From a checkpoint of a small mixture-of-experts model trained on Wikipedia: a softmax router.
Below are experts of layer 9 (counted from 0) of a mixture-of-experts language model. Rows are named router (the router's row for the expert), up (a neuron's input weights, with its number), down (a neuron's output weights, with its number) and show model dimensions 192-255. Each number is 128 + 32 x the weight over its row's rms, rounded and kept within 0 to 255. Numbers have three digits each.
After each expert's rows: a language model's description of what the expert responds to; "comes before" lists some tokens at least twice as common just after its tokens as in all text. This comes from a sample of Wikipedia text that the model never trained on. Tokens count by the router's weight.

# expert 15
router:171145106080141122125109090097121155144082069114152087179182052142157187157149119169098109112109141131173130163168128105133167099099135180109141156170085176111150238123121101112124207116118094
up0:140130119139152134091145128142174109125137086148131088105156120099151088115123129111114138132120157113151116132149089146114115091154117089098120148143106134108101121047061093146106176089126085
down0:063133153123145168125103101062082155089140109090148079100106162055173158142140099170093110160096094100121147128123125164086090126160097146096091126165022112097133163184176089182071163120180108
up1:180078092163163154182075104146086130209150114121140159137181148162146142121123135153109124070105191139119180109087097176197165127152131116137096128150152136133191124148091080130135166163094123
down1:149173110212102152109149100135141079154071100135123114141166120112160071139096139150103138081137116136166131090151059159116120128147089154153165116135137177149127122101099128136145091160186157
up2:084101121168099122123085127114127160115107121129138120107153118106085078076125127135103102126137128206137150144163149123167143134161142131181080103073105146093120161109192205104116072142142065
down2:125171132092098126148111114166189096135120155108148153157116120094186088124166148153122121118188138173139135161121124124177127140113158139121161070167155153166117100102122191171121112133176133
up3:118181132078114124097119112206091099126126135149097047070117078125150114164116087130174127132153189137115113152175104191152109141126157131154097172074088149125048146094173149117118138155134141
down3:131121174090148146142136169104147095124143126143132113020091113075130184166106113160128177098076109136152147120099131142118104109171182071135126131104114105123155172147097161154136128160174141
up4:030151130158146157132137156106099125173141088129150134130121112162126121158144106108149067112153109169137066063133059090156191206126157139093148143167147089169154147102121089140145096125133111
down4:157111112085163107112086163139154129097185105104117180112118133130154056158133188131153128140133088104121116162090104173096084140190107144157186123131135157112085143106107102175093101131101162
up5:122130102097159145118131163111107118102118127137131080082169148154115160144141131154157097123115137060157098143153146137104154096143113095132104139155141098154171133131090137144174098149101131
down5:160106069222158143139098124145159147104137135130146145135153167087123104124059095145099149146172131138117074164187149127118099156139129111162087156129108102164144123178169122095207079137084087
up6:188161080154107091137176100128103097200149153083145037146154150153134141143120121159172163119111150150125071101168110098128102119121129140120165176099127071122167139130111108093168159097201154
down6:091080121166171130149138130093090139117108083110136110144081107086121137110082117126107108152179189115154170121109096146147167122138114130181167116140121163141081100099171124127110153110174199
up7:106174115129183138164131191147154055148139113141082131075127102093156133128116112142130096126087091136076117090099152099147169099176066145139075159075190137154152087174163080115168088152124126
down7:121128092062108144117110144168089141000145130126100196164134148137132152047076103087175120123122105161074100164111116079074087203132169147158123179114186191139094115123126099049114140151119134
up8:116163137177120097162093072100097083118133103125054147140121103102075132193149103143126115124157077076194169176164166135103128142113142156164116193120119169079088143062156080131146102109142164
down8:099167116102144182183161101165121101069085097163100116154125104171078151075102151131166132159172149118071101119180084157149176109085118120153097099130132105141101172115133150133100158130147099
up9:185150115147130136124129124070113085103117136093149145099126162086135138060117078175139155124082097106042074107124092124127156116180177140190105165069076091054139117149121121095065152178147150
down9:155181076069121121180101123155120093125171121081166100187099103141126107123121133151123113122104176178073106119102076110152144132144117103117115130156120160164160074195081154115178204137169120
What it handles: Sentence subjects, closing brackets. Subject pronouns It, This, There starting sentences, especially species stubs, plus closing parentheses and braces in formulas and lists.
comes before: " is", " was", " (", " has", " are", "\n"

# expert 11
router:070127128090102117141080126181113135135092136080130137117057106172093068102160081099123129152115126110091109163154085128153122158156113103124138133105123130145066164107191089086131135148119179
up0:123094133134146092153139158123114086104135094151102141153062071133098141139093175137134088132158179129116119140109148136138177137133111072189112134113103080119135119122126085140107091133119122
down0:210128113178123208136153161103091112156179188071098145180163123152168206139120138162114125114161174095119139172102155100149074145059117127148176116118070122091149130121089100125082073101153153
up1:090186089052127154123115162106105110082081114125156133136110200023121146143133156189172128110060141164137128119105142146194135116125130125180110172076132093140109137073109122097105162111163163
down1:069108150119055159134088194116190125108149113100139136124109176102117119092130121120143113127085083132081099117127188139116156127093172106154163170223148139093139174145125191141122108164121150
up2:089134184145141152150118162079124139147164127151088149136136197117125099129144145129107159080133166057112125141151185084141176100136150164105158113111167082128181112140126213178175123127183098
down2:163100155082205177082121186109184168174059154133098116071120183158083135124142134169139158152141130128142141158149186140092110107100140162137099112137110189137163136148113154038097135154129082
up3:148138089136071122110169133151170136186130134154140121185134072108175118133127190199146136102145117135145132144098139124103149137138129154085124166098071115092127138124127232132129116134120164
down3:142150139113158091081145161145139094133155144115086146081125102156122146148140134050177099115129187073179121188141134169116132175155102134150075126112130071113098136082153077121085113167106140
up4:113133103149106150123131179108157115099123081171101142101116095104065126134089155176154084150046121148029131125088156160168132087090103080143119097140110097168146125109128134116150116127086178
down4:092146112141181131071016100148135112095126105147122135130132145124129088108102084177177167099071080182144146120088086192182164102161092074115158080063148132110098097177103175098097153156119149
up5:169099171132069164157179139148170077137106175115109180134154113142109178146135102114160130109114139169076135109119156121128154146193145151150160151161111098145172086118142116145126109171122113
down5:134079111141155130159057124174186179095152169121146129079097163106055156171116094115128145171141135133155105152138111179094127163155133097135105104135094182125093117168084116158149128138119085
up6:127134146120040208055141139116137095174204136098095098128085093144154110134101169162094167141116085175107108119163133130111099132100166129128036139089151123125162109145125158119181206121102123
down6:140146099174135132120117144206162112185132210123145108144092135077126155145142106129163161153158090080122145145193168108178135151143127057079124132202112151158177140084122192130140133129119132
up7:156133133139132097097132158172190149119133177188119151086087078142107140109143122096095112167139091102101175121116158196101101187117075113143149122143059058123155123087118155144110183112176170
down7:159135151139137134191179140189135175140127141187141130145117187191086136109114150096164136079110150095157154150105111132120079153105068095125137124125110128177124120101156154130075136132100144
up8:162161155169144142154121192090113115154185150112127119189099053092126123150160138114109094108105135117168137107129127158162107111123159098204113120123106122143144124109110162145098089076144095
down8:109054082084108160116100120142116094104071110157135153084152111109146080158111179137082148116112130115139076145054139167100169132095130164132177117128118157160125104128090140130134086064122149
up9:167128084121147136092180095129057140119143101123151072153145152129095117108205190140114135060123181155078164068139123228170111093120154180175122110122177095130155139123124174147118163136133107
down9:150121112160126148127189123127189107148065112204120133076161092143124145116077184127096192156123144172114117121133192174120141143157105174119134162114094102162159169067127146156080160095131084
What it handles: Year prefixes. First three digits of years, especially after dashes or parentheses in career spans, such as 201, 198, 199; also articles a, the.
comes before: "5", "3", "4", "6", "2", "7"

# expert 8
router:090118174174160193103123099177173073135150076120132154179103062111092115130126135167117112155087128117118108162117091189105122088093080110127146105089115091165108150113154152190079131190101152
up0:095087153115149092092143077117103132065033143110088105140142108142096159118124132149146112110081131203131075160163180141166116133139145086105098098089109126071079135132121133136131093156099078
down0:080133063187121132176141138166181140116140121105113091081103124154158133085087107192031125069123165187085123151145119083107140114175107135145089137112151124185154173121117072092084110101147153
up1:099174091098150181144138101141190161111154146163103187084112072119147098132106101115124078067081149187125141133155134181064152176089175220159151130119110120107105155150157112083123121193112094
down1:146122135119119142169136167117079097137192147158139168086164129116149071059177123144136155102109092104086163153182120142142097163152158148190121147121120110100184121162167118097052054136197096
up2:131160137104152159105134105173100121150149126151133118110161108080089135156125127168122135098131173118164101160156117088133152158109118157124131139150082081145134136164148151150160157112110157
down2:130101111091133071102120126116207174112160134124144164118136114165090150114102146088190170142122100172078059153112071184088140159192128120143155159094161139169098177163111154110171139169095129
up3:150146173136073090158195125145078132136124116138114123122138078141088155194165098077148115126092051098048131184126099096091104122141130141123123075062106128090110196131149124156110138132142133
down3:135083112191085088143089146147119112079119144046090118138144179118147063139101095117087109160130120119082104162163152079121119150157135140098077118156071147184107158141130116159150102163025072
up4:178106113158152106136129134149108135161112129159093124139138103163134128123150151139140131128095169163195099117169114187150131147164133150159138146100182127104168050126123136089077158128115109
down4:098091111112160112112131114133164078122176145171152132120154096206146122094107154115133135080133174125108154137122102149138086146098048165173115109130160176135078237077138114091204076122093110
up5:184112126175120103158132122148095125092149114124072095128185123097103156140151149092100113169109155122097101115205105171126117130135119078163063207127108108110108090170097067139168143181134080
down5:133197162096112169133130143186075158114118174156173142123107101117153148175225139161152126090136140154086154095104123098150142141094151170128162086117157096089093104128132160143147074162149112
up6:140130109113148071138103127188097143103065131158087116150151076134130147052192133163106108118114080191136125103141147183134171154111143092139159105097088152092117076133167156128172128121058092
down6:107136206106134158116102139163120111154149144125126126160104164182092150149077158083157156167150130109119096118097107104117109142130086174101123163134160113156113192140096175133171146168127100
up7:106130088149172118119118099153080128171109155125164154114108138119183157144162080102108111121107052117116129140118119138112143140112177150175102142187100095144102119166167126105104137115147104
down7:160121144096068093095175177119137090140153066181145114138095088176174122109125195171118064127146136154112146090079161154131148112092135147138102085119110133127153130137092160145205164089103122
up8:121120131156137201134101110201147123096105091115090161171082159106105106058176194110131177139091051116158118105130163153106125069087110118112162108085139123118124112079069129167105133120088155
down8:090121119162122177135076136123154149115143148085168148134124088162166083128144134091086089128051118133135153075088190158028093150163187214118172134107048137154098104111156155122069081116114135
up9:164168106093175142114084077104099174140127129114077098120154136060166148153131057145139139122131139191158131101126129088096155151132134115105162169115156137156163145138152161112108133099083157
down9:102114164116129151143100143075096107134145160131100128133156180111083141144151177124136115104094167150074058141157089121074143100112097186115152093220161127073152119097093043116101115164087165
What it handles: Verbs and prepositions in prose. Verbs and following prepositions in explanatory or legal prose, such as studied, caused, appear, can, and in or of after verbs.
comes before: " the", " a", " in", " to", " by", " be"

# expert 13
router:064158158124144121144134153128104121161118088136141145171122133168155132175132050143121156173100120069056171119132111149139140156081122135138035121165156078107165121141117164072053127139136171
up0:139099139057091108134124221061084139117113099176121048158146121127141147031135120151157174131164136129164130104145185141126149149153125135114060118103085132135133104166178106182118138105165120
down0:089129121175146088142096119140135142131114111083155127117101117173124061135120116104057127158086145124127123058193190144142114124122120095064143161183101128138126134085154107116145129157045126
up1:101127111082155139106111134203144140120076115126166113107109130125120109125211134129105161110112114200076146112121208133161155148135082168146084151128136128110084118097148102160127116101103077
down1:156126111140135087173186118114066141151137156138098212151138159067117138150148118082072125130139094107135129189095117085169125165140076149136139086118120107105118128124145109085133086094136115
up2:136123102132162092143154138140086114158166167141162141108118104165094120138108164120091188095154070155146173164142171104123092158160133104161161121190135101161186145155149067104118147052148074
down2:114163139133112135153203143101103101194161087108165136175155116141180150173145132138130144072119141107118169180124140082158098117132102187131131111174118159223074111134135047108122114091117063
up3:079131108081126143105114119171109157125110124148119130096159071129189121071191144164159078182106189120139117139125138165116153136110186166086120056147145108151157119082148126162095113160114127
down3:094126105115108128117125109104114113139204125091107087123071184117095175110125150164113127170147117121136082058089117134149095112146069141111122189137126169107131145109115094179108116032169175
up4:145181122113177120111112138088136140126157118150139166121099158138123113113090055134140130090183131121130123075086104145149092163104164149134193106113106111078174128102101065159097165128105138
down4:129143124162125152082143111139127154154137100090135165140189134136108080125091123188163152106126112105104160124091103153130104171171146189125168092132140085130117108132075116147121110082135091
up5:055168113116075149138138141095145113115121069175098112104069128131142205126139115139100148214085178126146136155143110118128206083099090110178132124145164108079160150112109111070082112105107182
down5:114099206143113118099071167142084157121188112194074115137140147108126130101135117098097127150135090125154170119056161131181134083133157133126099102081130117083145095160156069148083141111110153
up6:176135127139168163061122094156111099117030094134106105152070113089175134118150128098129078121127164195092116128107159160153120158108114118118139109096114148147084144109146127098157163106106129
down6:077199135125103094142130070085148122137171116171170179136147160107142085178098127083120140113153114140118172150113139098100169113142087117125123160172170133149133167143171133141185116120079126
up7:052138105127092136082149085097114096106156099077130083142186113113080137112113104190141126071127100104098099126119134073089185115093120079144143160099099117095128088117153158199119137154165140
down7:172144122134181107111113164140107115155121104156084135171153106139113072072135123161149112119132102070170096106121121147134123140177170143115122065109120145112138120078131127104062121128171078
up8:074109086195109164071107113156126130100135103198114112111164138121090143170130125153119161199143169088127132123131132158167166119095152075189096126164145155160130127115111117163137078201130137
down8:120133114129145126136129110156142190127163089131076152108109137177182076073119151104180136117118126159098177150091028129148110133183097057150119092094200146131127119183102179117105170155156088
up9:090170149119136178045092095127155119132097129134162112116071134143151158149142111175123125158092180141141149117180107110105151079119118082121068116093129120192080166165119126121158157190165123
down9:129178167141122119168175091122175134105140154116082177174176146105115092161138111109106099091166100145143106151115158176123168099087114133140116111104152128134083125154177054116142136137125207
What it handles: Numbers and counts. Standalone numbers and digit groups in tables, vote counts, percentages and dates, such as 1, 10, 14,138, 57, 24.
comes before: " |", ".", "–", ",", "th", " |\n"

# expert 6
router:105173083158099158134122136112073121187163150179109162144180142132147100105148120115145149071115114108100067104125147159125105160094166147113103133122124153098150055127134112127137120192204126
up0:093114116154092165123146114037090129130101138070126127090112114106150152115142141148114162171100088121116081085157161129111151128124104115096130096074071130165138118119110168068070170110143129
down0:119059149165094121102109161109103135130142128114163134118134119166118139088131149075195105112039107118180133147102171194142172082065112082116114129096090132118094173171174161178195140191069099
up1:147137138172101156159141183151143030158143108188130122158139068090098113141119113190140090157075105129109111104130144103148119149181128111149134107126161162065100124119153088216102080151132125
down1:100100100138104078145108135086088168074107152147142154059080138113187071093109194104133126092161135133119119120142106156123094149142149132136087138135152048124107142165137145119109147113135065
up2:131121119094148155125108166146134155112085170120065170124164167124120084134087125131164155092139095169111154134145134086086095176149126142179090116097174107100149110113124114124040195157170121
down2:068088076178137114150134126081095105125129088168123140131100143133136174102161073125127107145133057116078127067095155155126132124171187151135121122166117106062107170125188099129170116143122124
up3:091152118065171112087160172225118071101126080141095049111159162105100121067115128159125114097173120159108144101108156149174171172081105097143133146135060091157100144148146076145117141120106142
down3:130170127161077139107137161086132115121141146107143161137108131173154147121134146119178089101129068095093177157141149179150178145164177128162112124099131173191129169108147108081143107045141214
up4:125149093078160173109174172119167130119132150156146137152171157141152147135122145089104120191172104181133121172136132127127112131129168120152203102129160139069114098090109077129159088203097169
down4:093122145112104124069153169203094073126155147080060091179086134102173085100133086107152156057063184167159082148115125144145119194149083149138169155095138122145132133098134175182102147134108089
up5:127175125150171166195133164119140125151127102098158106125136141104131211136104090137122145165182199148069185162163164110159126169085214169141168099154119126172128107114144091098149141139091094
down5:138151090098133136144137194150087150129087107171127114138058121146117094120115201139107074156174078131160170115101100187103141114093108100147096124105092133113175109104151179146168130180130117
up6:073159151171120154115118163185146134186152131113123169082104146163091142081094124129117125102140215124107184207039134134160106106125135075151102124115148099088139116159099158096118120111111132
down6:128095152112158149092097148102123178148127126064175075162115163138096112177142116091096091123086081137132178205095108113080109151092152116126108132145130152125106141198049125104128171149115143
up7:175131202120178160102126132165085114136122130137133147160125102152123179080082160128103088101101131171104101097116134109112146159117179162085121096158082125142160169127117096093107094111161111
down7:180117131127153102090041144163191067160123081097129153160084099161132100118141109087116103149168139089151153078114146129101138156150148108193127087104094072111146075128100159113132071124064102
up8:131128122066119140160086188140074132188124192116061171184100115088111088151125134120083127174150205086126160138109114120174093162141087075195118148149149180066133074141104161135114175141141164
down8:095138097087082150119126140155104079058113196143112075119171177121089095117106163125199140127092147110112090057119171168045155152115208128062161138123181105064107108057136135098089118155117166
up9:116195097158106126178161138133096090145135156136147106092132098114178091133116115106153116146107069157107105149117145068079179106196158119137102146098128119122167159141117151223116110080154195
down9:083110125070143150126133126150157103109105132171179117175113095127148134167176176097162105129137066195138130104104160145097121117098138193063116175051086089072096093212162130136078118135149146
What it handles: Coordinators and list commas. Commas, and, or, &, but, while joining list items or clauses, as in "Sex, Drugs" and "Tapas & Beijos".
comes before: " and", " the", " but", " which", " a", " including"

# expert 0
router:122107127116098139109071065168163160128128203134145064097158135136101162177144126126146171134144110117112095060185138084178173141157109103077086090105093139113155147167130127088178118149138120
up0:155122109075164172127129155150142112136102111100149115135143182139123152157177116204071062082134069109161164106105107096138148128110152155147043165085121121099129101154172166091123107124146121
down0:154121166152137108136090149125163119127133145144127125097137110130119094161114140117140147105160111131139157087097074150130117087125135110148135093140165160186146142132106174134165117149189118
up1:112104103146122167120145128075155156161132160142114194140070073146071088088117065090081123090127069077125118135087103078111152086118211147142177157197122139146137088122139159120144144129135120
down1:130085130111155157110190139083130115092199149105096162167093128114120113107156114124130031194125146083133163178109127147091146151134182162103152101133062165170109076103136095138125185126118157
up2:148138175131086112106051126178167098128092149148082137118197149116074088122138083095093173106121148056139106100127165110178098161125098110143055144118122099155156135130143151128114119096186138
down2:121163129141168114167093179171189134113121112094090102053129146130137129117188136130127142128131135137085063035134139088078124169168127144096137140123076183114153181090134095107175132071129097
up3:154184057134160092163126145137104090124125112144123117125084196152138110133156066154149097121226148179147078098099198210191150154174160206100106096140169089095115072098130065197118165166147109
down3:079139114133114126209141140107112168138151136145118119165140176136146174104067083188079137175144081171135187153147113153154155115091166065177095097146126181139075136110132089141089151184095145
up4:063072159080139154136200099142138061198110126134136139157112183155109118137137116085129100119062151071104096129142156101120127147154169114177099147160143044120176095109081175157119184116101122
down4:151100170092148141109173162096107116156151135182129113171135191186133089145121098124167133117143142094148157156103144060175163152129160131123132108107149196191187105144082137148121126072112182
up5:092131139177173127089126148106138131056152165191109139144101084165133100104187068168114105177107122118135105149125138110128154135070123102169035095125121090159145070091086125100108148131173133
down5:117108081142137160082172124124134131158107104236086098098115133115101139160093104105122137166120170151194108197171114119163093191110165083127120182119137156137171150159130095096084152135169107
up6:104081157087174089154151070108138107105115125177151139117167157130157076102101075142110204072058163112115108100124147126195074101117160124129159140148096170110132160114073088112126105141060114
down6:149118165143148102113181101121137089112136110182121159065151070121098106145052117118150136134188098116150119160138105110199095092125157058153161169133095119140139127158137160133084085173133153
up7:102158115114133155149125147127121187116123153095168184170130153167140115108143147141088128110130155117143198108143145150161151133134184164146103166220128211110213162088197125114151113110155155
down7:121116133145208091160106140176062150112155176154101060125111105119105137134106156114151212090153137186128113168102142159162074166111104147143141108096114125123143152074143143133156063134063135
up8:111113117175138155126165074150105139137110182071115131142151146207112181164131108141111119164113137173074131146069116075105102122160192099109156092206053183155144157135132152122141123099146135
down8:191122117143192172085120167110197102182091130123163076129080078117150134148123108084134176137141146124124155167081193128085146103162171094090103165128142131091115122151124126061138115132149129
up9:130131088149087137119147152160084127140074089097110098161125065088065202077161144137099122096099077078086072170189178122161168073139134130119047166067129122083085091113144107160130149181168126
down9:063135148143051133126174113143165165190107082130124136175094077099138159129144152064116124175058116142084197162104131185112103130108112152077178195124091130135034079098124146106107089125114122
What it handles: Tables, awards, media reviews. Table pipes and row starts, plus words in film, music and award articles, such as Nominated, Best, Chart, Tomatoes.
comes before: " ", "201", " \"", " The", " Best", "200"

# expert 14
router:067123133171155120217119133085086129150113153091134139142110130184091109147091143120096097173139116145129122151131138120147165149126115126179174095137082096169186182111136145151122138178079176
up0:105093123137151093107136097085162101047167180164104112083113152115120113140105088158113097142083137147082145069138193102113105154137091125129122180112100136141094199118079145134083159094126113
down0:094109140136106169164172087075093153136132175111180088128197191135100158117161103171096084145155211107054131201170164101152136158101134114090108164114098156086137128154154116153078178098176178
up1:059149156112093123065147123159130135180079149082152136112093117096187113081142125186134186102183136082139109120108115124092175200094122092175186183091118118111113126058202124155121188127068169
down1:132162094135158150115179091139174149136102093119150122162127105116131118110079161084137077153123074206116168059118083140115153092136075089178147105087156143161112107097099129131146123129094101
up2:160140151102133079139129127161083124163142134102133100146143053134143128162131096116147104117093142142164118127113099156073131131163084177096163091162152084138112121104157142124117127166080173
down2:153116061132105114140129094076104152111117105077137062153145092156161167171181147112093073093115113089116109123189116149127123164134161115149137149116133149107083132113155167127120151128174120
up3:074150050129120120106116151082146076082079167168161115095141131119118105096142176185092154080124117102148125138130108186148149134124107147139101094106104157135173091108100098128065128159150124
down3:160121118165111123139126174123165152109160096045119132095112092099127125155095129145151077191159113150202126085117170115200105144124167120143157089080095156138106131090131107117144147106157136
up4:173166129096161084131151095134073136165168170083096116062081169134144149114131108124115141129112123090128147132103188113120126197207115119080082172130104132129152100117160138158095092120168153
down4:091127111091155182158144118149134139124148179177178091096141098107126160127131147199073145119141107191094155178118134065103180114136161120144102143147122093122062096132135112193162190129065115
up5:092062103126133153164123145134097079150101105140098071101167128097114092163100080171067150136119154077076123082105181103187109150143160145148050139128152124141168111103071073143137159066127085
down5:137117088183166164172157149164172119150101118134191106097145118094115107153104134163099078110129187122119126147118207109191081191124134144183098063077126146160151100143111127127111103094188139
up6:123178098091152207124161141104120103113189099148114134106169129106095102136101101128092149107134162074137126128072067188124115104059157103159124124109100098103200148165161064106129116119092092
down6:127116145150068104110139089153089180119122106131134135138145190166111052106074098196157172129100136111084125151141113074079095116141169131094100110144069133120061173166111122114079095137118072
up7:072152158182127078124160114122146060097103141141096098103129154111061130116149116135129130071084099137144132124112187089117180089137177098141115140149147103111180131047102114088085143157133102
down7:077133121153090132105107157114150134124114161117124143210196153161145101175149140144061132130139148150144197186128128126172086125151114079118125116174117154167127140130117116167171110123103057
up8:104108140103165095144125138095101108170159132104171169100152150132073127071123101105086147100064125140115100057094075077175150129122154107082133118136118180152091126117131145163185070106106131
down8:093126124082148132126127162124165126159176127085073072029132139169077114169087152160082162099154112088182134149132162116125159155143120045131143128130140154090142150113150164186124151107128114
up9:103111131160139128123147143125098145168122128125175122125156145112129132118183090141067125129117207097128126138080179173120133172123149143100166112125169131140104065145150153156140174115107157
down9:160176125177120157117110129118096158135186092130150174164196139150099157172069113157115112123123134081120159152155144072105084124134140144131121109181104156065088190140114062110152184187132123
What it handles: Final digits of years. Last digit of years in birth–death dates, terms and citations, such as 193|3 and 201|7, plus born, died, century.
comes before: "–", ")", ")\n", " |", "),", "\n"

# expert 5
router:109143168144117132170115102096137122189129110209173115126061198109191147111099138095107149167124103186124178126126123135103160093127146117158179092177119143177131132098130085112152113111097180
up0:095070159177178130109110128177125144080156164180133079078101130073063112088115108144110093173132157125083088074099166180100161138143095075133094121144086107134123131120078131118066158124143116
down0:189065126142156195141181091165138165122113127094133122153206167095096140105163153090084149125110094155106166124151177057130203141123131175143157159167103123165183152121096153183186061075132109
up1:116092128152154115167168145084133098141107146121127098151131189160110074092119174132176157198141133100106146073137117170155133132173115121117132162144106136134126089059150124090102078137138197
down1:064134122124079179158143127119120149159140070100137118127140123109124159142146084156098077152103169123134134122155170073129157080165141104127181174137105170156097100137184124154110162118198119
up2:129149111153145116197109106120120065104148148128123123084095140089167136084090125150088132114163190110137118176111081136217196154143054123190140119144137125133111104053142091208128094182086109
down2:101165144147173127156103202135161119162108128138096121147135133188173144094150076204102116117135174180122128154091137060110122090075104135121184195125117122126145170116062083116171155116094103
up3:147138098132088130084115183151128116107192141177126115153114098103162180163146159090140154132106089140145145148051154140158158124124062138124147146148096107144179160095161090100101126114143126
down3:116147217103100096108108104094143109176111160102120171143127098115100082149152068072160121105116131143148130114156142134074141065042165119118088126171113109132181096048176075108172125084150170
up4:113165145175156151095178125124122139170114098153110122136135139141127154133057152131118124124083133151096093106146100098138194149166153152145098190152080134188151135111118106057104157162127134
down4:109130127143172100138144124131112105159139172135161170209162139119155182131082089132091103150132083179120122114171173103160104158166104151070135128136161105137183097138137102108117160067123137
up5:130187077139156166103140136114125157066153141169161106089069156200151153058104163125135150165050155115182108125103137153107169171128193101088128132147155134125176096073179104125139083135123134
down5:120177101088134117151104154135063136114120102176152084136176086166087154095126184179165159155145109116099201187123147105120125122077165097085171149147130212115172115141110077108147161075098101
up6:150101156108172180157187098131112138112187199147122135145149162105150143091218094143119103127114213191074204114109136124100186154130114114104108139140089163115137124091108084099138173148169109
down6:145031127117105148119065116125098148130096075091101125157106157139169199152119151137113120093153141099201159172156119084116129089145155172104094184100077088151071195117167152126125081083139072
up7:106100172082127131097122146098175104169119127139120062106138135090178116126133150115132197186106101157135172113094110142152121133103143114161104119145120155131145091113117148143180120191116175
down7:151101132131183103087126082123149111110141124143170102110164140127118086157145148163147183123174092180115102175136179100164082150111189184133151152178122181132153181118138186100118146111119171
up8:099126129198071121143094175126150140125164125169161111063170127161103135091152094175055108130093065164141153075070161165144138093082163097078176141110110162087126091124161155143115110113106153
down8:124082104153115129180145157107067146135136143127075157168197117126133154128131147169120143124171178073135155120129166129175116126140071113112122139148144149093088127144162127153159184172111077
up9:147160112151112095158122103119121116167079151060126122132152120143128108097152118134119169137149089162156113180121155130137112111155081059157152185147148134109204157133168206123166147119106114
down9:113096165164106158098091062159110107101175162111130136094142157109175120083114177170109109125117098163106089116066133102182113117215098129151088109153108127095111139120121193153108105113102151
What it handles: Units and table separators. Measurement units and time nouns after numbers, plus table pipes and separators in stats tables: km, days, years, kg, |.
comes before: " ", " of", "0", ".\n\n", " −", "2"

# expert 2
router:067066161155139171100107100164151089158171081120141143166154094160071128103123169130121090168116179115123130181139081073083136080119098141167127078133098078152117193100088112173138136194098163
up0:153124127119136132174140148112091136090141133172137121132090031093112206133144078199121167112139161187043069134184127137135131147177165172101074138136116137115166153102148136155122094112154120
down0:070116103105166159132133085099121130126120089054168148108141158167139186169095090134087119163164160223159105173125173109093132127111146116093101164134141129186148175158131141121181114115096142
up1:084145128122131174107082158110181094113130089106077125091080096121099099089108155093106139150185137181126044088161168102202126202122136106133112119094108162091136177097123146157094143100152141
down1:169161162128178099174161128124137145163066151117140128166157139132117149179096120126099149145112102104148145183170130154123057097074120155166083155102125150141165098173137119128093074107058098
up2:114208115100092162082140115171108041107123111182166057123086155055144134174199065119131104130123173125069174110116134111180107122180105103050054173077114145088114136143149117121134152146138132
down2:149145106095115119121094144079092140120141142108127109111099114095119115162175122143132149131184094181155099103121118143122088062157097100132118110174199084108139170148114166191107080074108126
up3:133158159186135108153153143141184114152060139105134122076118067066102098167184124105140151097116190149153125145152147118097142136143210064137066175089081094108128090094140177146062130116141176
down3:144183055133146201093131155115120121176087143112127135141144136148146128111103149105086127154105120140126089198096141064047078063164137143114111070096143114098177138076172127133154099136115143
up4:139242149149194171114112120144104088101141101128143115157120109152126143132072068186117121118082089104122062073139181169089161162142113139106122192129165132069136079137137153139108159088197140
down4:117079186145148113179142045114106132156146143124151111166128164118156136168115156136140148136155170149093138155150093078159102099115096177099160136081135161147155152104133137101154053174108128
up5:134166177122144140106123124137108130126079174188103121116116164127144115051141128118152123153136123134147125153158128124159156096120116076083114158076126103093158107124153143118055145102132124
down5:192057126108157133072128132086178127173163110111123084153136151122148119174103118098117102073135075137107063141125157127079144122116129179148156141105119137085104219108133130102131103086205088
up6:127096114077104180095123117120103110129103145160138163110117113165160167146096124146094143076118098142143151137074109198141137079159156085135159163105147131093157167132080099112156180165179040
down6:126176102153190157178138115171091101181106148119160149140181142098139166110116144119076111123135141150077067108115138097151087159147155104152100165082137103169099127084094111192129152096097117
up7:080153145050112149067141121104087087140103162174161131113117116155106152166134139149085179155127179160079087154121138140167131163151141106094112115062097114155195122116109160162108128161153114
down7:107157127131123151115151125157129140155106059117148142094105113150134094111172160144051064108170191138103139167125075127088139104072078128092207194095110144186128113110143131132107128160153124
up8:073172089152158193083192112130128100166117104173094060087107089163094150092148124159124208169099131143125123137177165147114163131094122114121121225146080128103136147125103135152105166185127113
down8:117128175165093133127103141215155254185061157163107175117128175097140148158112108107096114109110155155140155127167157129127114131141118136100131111120122158214100177089109131134146047081127079
up9:100136109133120166152164089183139121076116142126136147139174128105132150144119124086140130036128113139062160128158184113120198196184140124150053141127112107133168121068153124085083162134104120
down9:079116128083072097134094143071085127077171159117196110151144147186118143097098111120108094102133106147135071132124165164110114092178130136135131156124142136169068161090149140126163084094133100
What it handles: Mid-sentence nouns, place names. Content nouns and proper names after the, in or of, often ending a clause: Syria, Belize, slavery, messages, room.
comes before: ",", ".", ".\n\n", " and", " to", " in"